Experts of a small language model.
Size: 9 layers, width 160, vocabulary 8192, 14.3M parameters.
Experts: 12 experts in each of 9 layers, 144 SwiGLU neurons an expert, 2 picks a token, a softmax router.
Training: a variant of Muon for the experts, 430M tokens, 5835 steps.
Below are experts of layer 4 (counted from 0) of a mixture-of-experts language model. Rows are named router (the router's row for the expert), down (a neuron's output weights, with its number) and show model dimensions 80-159. Each number is 500 + 50 x the weight over its row's rms, rounded and kept within 0 to 999. Numbers have three digits each.
After each expert's rows: "comes before" lists some tokens at least twice as common just after its tokens as in all text. This comes from a sample of Wikipedia text that the model never trained on. Tokens count by the router's weight.

# expert 9
router:526540560460584519420508600536428463525491511553470508470565501482538528505533485541484449555531557441577487613508461530538531483496542368420461596425451563392506615471505546517487631555444604526494494566532480547516484550479453509425590529
down0:412450568478451422565477442540664461553466537492565490429437505482533479471525604397530506601509457489558418483549528507538589465441456517602474461512481482559544479578461563417472517494532505584537494471537443480460451531495464527497553365
down1:496508575438556518537543532421319494472503408556434476561454449527510472514455545446521407473492648453550494510568526460472538469432486563512533468501564494460497649507508481501487527485509545541539570471521506555500474541429466472526484503
down2:512472528430516523490499455473374564459529530512532546462606526400533564506458462471383446523529480537465461517509454482471482560594546496580465570572574455538516466495568470511677521477526468481548562493437515571488446496425538443535491461
down3:392450532479493559449497449583590431459509518466464600537464506565512386541486472544411530506484419512456426563538502520525525485485601500490520495577495488614540554498447429558536437469495392506532548537533531423543479536422454441509430579
down4:460451428540499479513528476593620549487507551429466509535482500539487507466479465390587521524491505495523431586462467479499565485509520586529547528507434528521465569471484588466481480420441451604396515472467510454534509564495491380525522429
down5:522558531479475567486511565508511416512540548437516550574550472516495504545379533620531519482481462448540511474507436469519493423462478559499435548484537420539416587530489508529511531476510494482467521531521571525479635520460471471553464610
down6:515532455452557536448503596531607504488488545501579445530474438539490430447551396443538448532552483581524514551503545534488540447467482510401450466455461561490566569513545523499529551474429449442552538418556560550523436428451529368474591430
down7:492495409536431558478496459543439486563527465483541565467497457458495472408561524471526473444510451437545568499451546518514491473459443443528569456606481492555477533568475483487474509517470468576498472383578511565458362584461526464560479432
down8:521518520532516420492553481534625459612462509509546548516548487446549506542538588543482503547514470414551367564463533466515519441555554474539449529566550514491420441487481526505546515520492387460580425451554549493510480560561527462482514461
down9:491521540550470397482578521504672490461550523476521524501441549579487531493465501527468445566478518482361505448541441499513560456454524474476605527443575539414568424465528504588489575421533478559414554503478537536376465541522488469424359459
down10:467486513507650424478448559514525475443509627524505417549455409548545584515554449534448513444410568553428391529445486565525469488499476498558406522525521529528515482534517575430476513486419502557523457498555550464448433493543605492520518587
down11:455516499446512514566546469420464517505499498515463519436560461543437467516484452466421549413441487497491481466587397469532353463549460472542503516550516443494505465524566487459432569541526450516426515556523493654465453566524515527425476511
comes before: "-", ":", "|", "=", "The", "In"

# expert 2
router:534514459469416526491497451485546482447453509521469583510571533530408532556547481456538505513472396526535506490554478443503574490450481568518615518499399446555445438440497495473550535463556404429403507423485571442528561441471516565600510528
down0:558522515426438463472464492415616453495534521464500506466456489473506528509470502474386505562549451431610684552540506509535489527572546515465568584539478479400522539527457513527531463529556396482513543561604486551532440482481474465488503507
down1:476458435468543541592494578461598582441423494494597540470479496562541539461509462513405532469557499494552491507469392564511477486518521500501499495479544445552526489474514532483496581608416418486568498509469466482443436484451475475487479443
down2:543493418596551526505489453572597472458479454558538474622455469530426477459548564493520431462534526576489454491482551400466432518510587425461512515533456538518529523474537569457494501401530570468520523570506612581518518473545525467457450484
down3:451494557544483488454487496478554556544414512471510378488448609562409437549540475427473494507509484605501501517560483532504487473517585491510526398538493501420502505434516482416466547558457437490497603606421492435533530506410542525502579464
down4:522530459419491558480378430566502566531499469475471511525583435522460611509520594567500554500524434527514410579514489579530459521474461485460506529559547474487517447447499542458528457546487549457493479568469535416480453523415576471450563475
down5:507504423521490475540499546505597523503496502469478614510534532538521513417502557564492499541545551487509504494458545566479404477606542476516482515599487510507503575559511566590501477422430400443537402549488499486471456461382540474530463493
down6:461468564456553567568555542449486449497458518403555410513495534504554461454525508532505472477563564434531570560469546478440466518497574421518479456484541473514563558448607528430446488570488483457498456564508449497531451600477473537590452517
down7:443423528453484451442499507494623438488515422540486497510490511506391541517580428403465437526489524585492594520452553489517487522437508467564457425495494568512427583491512485426568546568557490507552405415573455528566520528519499466418528457
down8:439487484569533456551463438490452533488456565477479501477521452478495570473553518404509527362432487500561497455490516543469456485501517518496512525480525499490517462493428466516600504460434485497507457445363521468482551521475500501587467576
down9:410541598455498508440450489507522510583460459468467484425469522550490481540440545545563419573575530489560453491444490484559480417484551474390558528521438521435498458566564428474427503538453531553503506506587459532530503493538437491540452465
down10:470442441472542565464500474480490408516505573466635485563473523539460419556492539533592536496488518472419466496496439414535488512535412549482434526533461473538490493493491490523484545458505476517532409533503466598507455552543503503517463443
down11:442470439527499558547614438524429477392452536557485573494565577582545533475514540476492453476567497537377455494466498445569566509449578540450469445477418526541445450568461496554523617419559600546585561553495497588485583433501451472491540472
comes before: " |", "\n", ";", "  ", "–", "0"

# expert 6
router:470450508457471547572465548479481408509536526409575393503467520504444425492502424503529583441482578486524534469543477548458490505523494570507501416598445499592516548488531612441478454512466521504476522470574454505530474433648556497531515514
down0:539498470484404465440552516572545473445509551525468505433500526473579538544519543488509486461461429528332464524547468483530519566448447494567526484569506457383429536548474566563538536479498504489484458602477468414589492468499515433610490446
down1:445443487470522480521489532513453562608361464526447529461575539435432508532450417492538465536475451624509529500469512546484577533551492519427474511456467467469498494557430533421512469535492512524446535524397519589590561469445453462528451526
down2:540448509477542535523414466511471514491530413518472497505557568517439433538426386472504468467487520455506463483569543474459514561582537524561524532514579408438513421467426411483491380446449448511448495456573488426528484540469571439360479380
down3:452485477541601519536439429527377486498398469548492444531566508488529455439490579522538493431469477488499507509554509442479527576486472484476518534520495452526492466444509479483561476437468516490485557551557597507512492441513464488501458466
down4:485494514575482525552472451475475462528465407414483528493551518492472420534532590494615456699537536614549539475519426512451487441467422550500529529486363486578539593605478543418460535420484579516591445577532473508574476542475559546549572563
down5:493463566508528554490519446515570573508517525514494492505587580474551465579467476479422499495584573438513476517560539490519509510494582542506466463508557441413503561435488457462463402495483387520395575410560423403540634511440588556503460371
down6:518492495526457515440586551570598503500532512564469521541470451530537413449493541490451499514529430449513546470568483485537366516502544448446562439437484501499400527422484558551556569509548488428437454446477420492540543517478500531508567488
down7:458527522560473467500469492577433555539423438525549473489518535420457413554499498539584432527533462504514589505533551447448586532453432495447482498502534375503520611437451547478509490447472485481516528506512585500544502528433492525515423476
down8:459474541500451441577539476470319564589458469485470543542562548420435460529448536540451444463481539491568553510629545570463532486452471498532520516472488461502529484464557545470569459469503542459577590564482477532531591482429606486507430505
down9:519511496555532424574493441495406419455423486467520474509450494526495454551608541518577433565477410604563558533485507560408461504458575589445523522477432430614553522507477424463479527445481483534597437499475449506529426541447543504613475586
down10:453506521519526445540423441473239488515586473501552507551546505489563556459515485506458477462538518511492488505521445449540573500487490561475479573541571588485510459402468496506592575512417539437532502517456525572540486440436520554474507391
down11:482472447509499495513506555586427495513492513541536506515514557503477476460565532573492496401499460524434536531474451545516474550476460474585544478515493653547489507546537500537523605398437504504512542520418592467510498500564501452472620547
comes before: ".", ",", " of", " and", " in", "s"

# expert 5
router:449514446550530610471432508542519588529500479555433504469479580474476531541458532468497501526536445386589515497618541491476544431448542473554572530468532528487509403535595487531529538428483480480498539495448532476570537587421444528533495480
down0:417455539462486514540505586441438397443527495482495548527436487446439468421471417462540504534562486519497493470494564461578467505456507496426447392517552402580510477447400485538576504539504502447474490481506423430590471496515463518535477464
down1:474436451517547480497465565507551424525539543504438534511449421470504573510543478478571392529474516481456551436504502491511496519570505545563596550512354553549446458489435437526589448517492518580464517485570485624499519638613501484422497481
down2:567466512602465601505472430492492458460483520420392495455486484570490471551525507449546386578528520516428407493391546460514492497430453515528494438550548491420601470534592594470452516525465507499540614544523458461428561512517491468500563469
down3:539494465445478415538493597519424580585532500501545497516511383537447498408514507512504470503425449470408532417433482427534433432370559545484521505529464556459544492492553513483456485531493543498442553467557530484490554506587455501497571529
down4:588592550502527527475472509522566533455521551566548546532475548463489500459448447561478460439526492455445448511461539509507606542571470389548390541511392467427448485432562575569454503503503483469343481506508555428537512495487524460475531519
down5:443478495482524598421482611506546491502506564438552543514562611541533556505448418446510521464503464469489462589479442537444549498514491515481521523545466491434483471517481422498566533511481433565602444490429459412441540502468472488487488547
down6:601510540504480484436480432630401478489474556497417514492535460418568498499515588484398493509459460619449456511590536504551510425502502487482539490448547507514511408528456540514536492494505527521495501543535454511476485458367511539473598501
down7:479523510515457533466453418443440555420545489439429611483545463472467400455484580512461450481481532542487679445470456508446519543534454493547514516449520595501516535483446481558542476500520512473522489653424511480584523519510491509525414621
down8:449505564579444477554465485479546471522446442523518589559454544553504465441463549594405519555500490496441498469535494500457515401499509462479518564545665491506500473580532509435462541601491449483555598479537465454472510550635542578419514481
down9:539528482528488519546401388577583511431488469526522498493523548444522545505449441506472513539510480473527513515477530578528581548514496568540530504423527464499432453549532519429505589450567370498483487525516505452500502538421517500454446571
down10:499504526577458511510445479412441467611548434458432525464527518567476551446538527429460544489532512492520529408523517445552541512559531436436590517560531416543489505523522562573489403402477478503543456536568496503439503565492371554530483452
down11:432432551589505485523513511427598470532496552440365510506607507513563494586441433513547528504472463582521448498479450576548564524450437458477483406523521444394477463493434514472544500498611472484584584470457480542455515444499539489567555519
comes before: "|", " |", "\n", "  ", " 1", ";"

# expert 1
router:454425536531581513550497517532516528538480590511460588463510460483568541494517566586497515467478589545463548492532505469500565474495522639426437438416564433457512484495491403501451441486452412499525498499501471563514418624416561572462527472
down0:487512443469482458430459514583501424551566461616462532498434499553543489541503531467518507390472516576391434588402435536529507395519425507505386557511517547361508481526448643507491577584403559495559459497473538410526470486518498442525529502
down1:517524490512489471532539546596495424494647444532507500486520461475477458507519491492404498438538449501624487411460544425584486465502421495514492443545459504536505479578537504446506455480511493454543591521526541479534508451513477498523502540
down2:519472517487448469562488537542540489425527481535476435503470553547462521453459583566517540535504450422471430461453488434544452456610540532578527492588439564522447483512440499577527491481538548460503510520500392502550468544601615544493543498
down3:534585579450409492411588523478429507473486441488578465418485528543550457587471505503534554580557488480416497525508505465439502576535536554519499479444474410621498589493434450506528487513498426486529495457534464486466407491446562497564521562
down4:511536502501580462507506515560388468541502486481469471557486627510478491495426468538456623506555430530476449534474489503493510573488449576473505452436458515582468462545420568511542495530410545461574499473590523407443560461445465531498490534
down5:481406484494520441431534500463505503537558543481500387547552490520569493569545512526512472479562472585498527522451542566426529462470493493422402520446466553454466491488593512527359442484454491469326502510532556499447541419511541592543576480
down6:435500592498517495618515560477513493491398483550569512568519485486487477460481539426451533497466556513438503506488507553540429553453486480490472564461437597518426375518404472433455562572478490460572363542447570395446421519525475517502550573
down7:373492510538509561539511463520524433539532533439528480484621475539421506482533520454550446512453641526520555508579511535441563498484445499552515548486549467528427558441455465466425509425517587500542472457583439495373492473446514514446500419
down8:520549527504450515556487464479442457505504410548499505546506481489404522459565532517457507521519534425482524496527480369545423492355434507538478473593481585644562479454447470600466482512493483456602453471498474475526554552491488572404540519
down9:583497515456493501640582528512423397411438429528462423489506524451407464621495536472566446491556484589547499543419555504435528475469486510453529561479534531463522530441526483498477499415505560400468448545448550515471583547451541531550434467
down10:506497544565608485463629505543612589424478530574580490622539499549546556496460537523496586528519496500534419455539489569495407455511521465447538553531515475433474525426428445406463518513549514517520543443507498569487523496435526499535425531
down11:506547442478504510383504543435462525549447509489546477493466432542522520486546495390487526520470555489472416464516474467456470504569575527525495540568449563523566499470459431511590509533510488479555551488559505515480429513562470458453557389
comes before: "\n\n", "=", "\n", " The", " He", " and"

# expert 10
router:454425483554568469495482531460466458580472525438595404525555489499470436424398508549479535539450482503567506482449545451519451550545498567572462507637511488452509544473462473485511429432507514520571419578518545499364516489538467448495395523
down0:506486548474463558468478503538661488452564595465613503474486501520451466527491466463518501442474473483452403605541501550536484571543507535491497486534512600553479414569532494509474491476511536506449606559496489443528471487613513450438547511
down1:608489453549528537459505557553539518476379473571532497512463545560483520498579492547490467425508437512552578515443552368414428537461517491560479471544371376443559416570541437461463513466577518629518501537459415490405579502450487452487449536
down2:485552538444401416505485419412502493535481531418613478513475542537466511518536503507475490487515466526478532562417483518463589371538542514511671529453457454459558574440530364585525474580542481558531487424496528538506534432568440569554501598
down3:539529525571590426453525533503432472439544465440486399522472495524493538571536507483448497481488421553543576568466544513428546577401554483546491542477528529463515478597449449485480440538559444475503535417482582517488594493412510536479483469
down4:522446502505527591549506494584445550440376605556553469496495505462464558572516481494419480609504522564512695416422552513486488503437507497471544481451509463509527450436471513555549495475581485507511427519488453528448500460550457482509536450
down5:409493526515509473444466586494557565430497482526505451452481467573436511392543436519425510511529502522449411510491477497549517376533510516541448519640415588459408592557447558576534489498489569583469524482559473522554553529456531479474408411
down6:498542527482493499520579538447361391525675500448518514524514534549531527418554545468519501491473511531488489492396585509426491452601453572555459538469522543480541525538516351471468558493504433613477542472502485456537503519474433658524399537
down7:480502504528521541460501528472502503462511518543535543461554555562503545463598485422495443488404428442465417540453536419458571511537444481549403575435537520515550505609512543620518555507457517431431557475535572497552474480509424550422408483
down8:483419594425589556619552488452590437523555537571419543447497442443481470607528531572483427495493449463515530525536535528552453469454418546545466577402542476553419486537489494545475471505537427463520412488441546526483468471453449540518485522
down9:449504533503499458517400449484413444591454545581484526532552463389466425486600417468488535499479478527466608451541523500481524565443510544534467589435461439555602443510455471469518546436519548562470544545565492613492522422541496478446466495
down10:512571407589447468473477533451497581443521476525476486527525496530485511500449527460511493436567419504494430483510519492458519516504465507475530394452435545590481473510477494483458488531578464465599405573529571492446477602543525542445439603
down11:499539535550486576562531535543461501562588548487563481549444529453498522551609453517481481592471482469471551577517426529540453485512522473556448436406523394445408514509466447521558409517484511523469504413493412547458465481456597609500458493
comes before: " the", " to", " a", " in", " by", " as"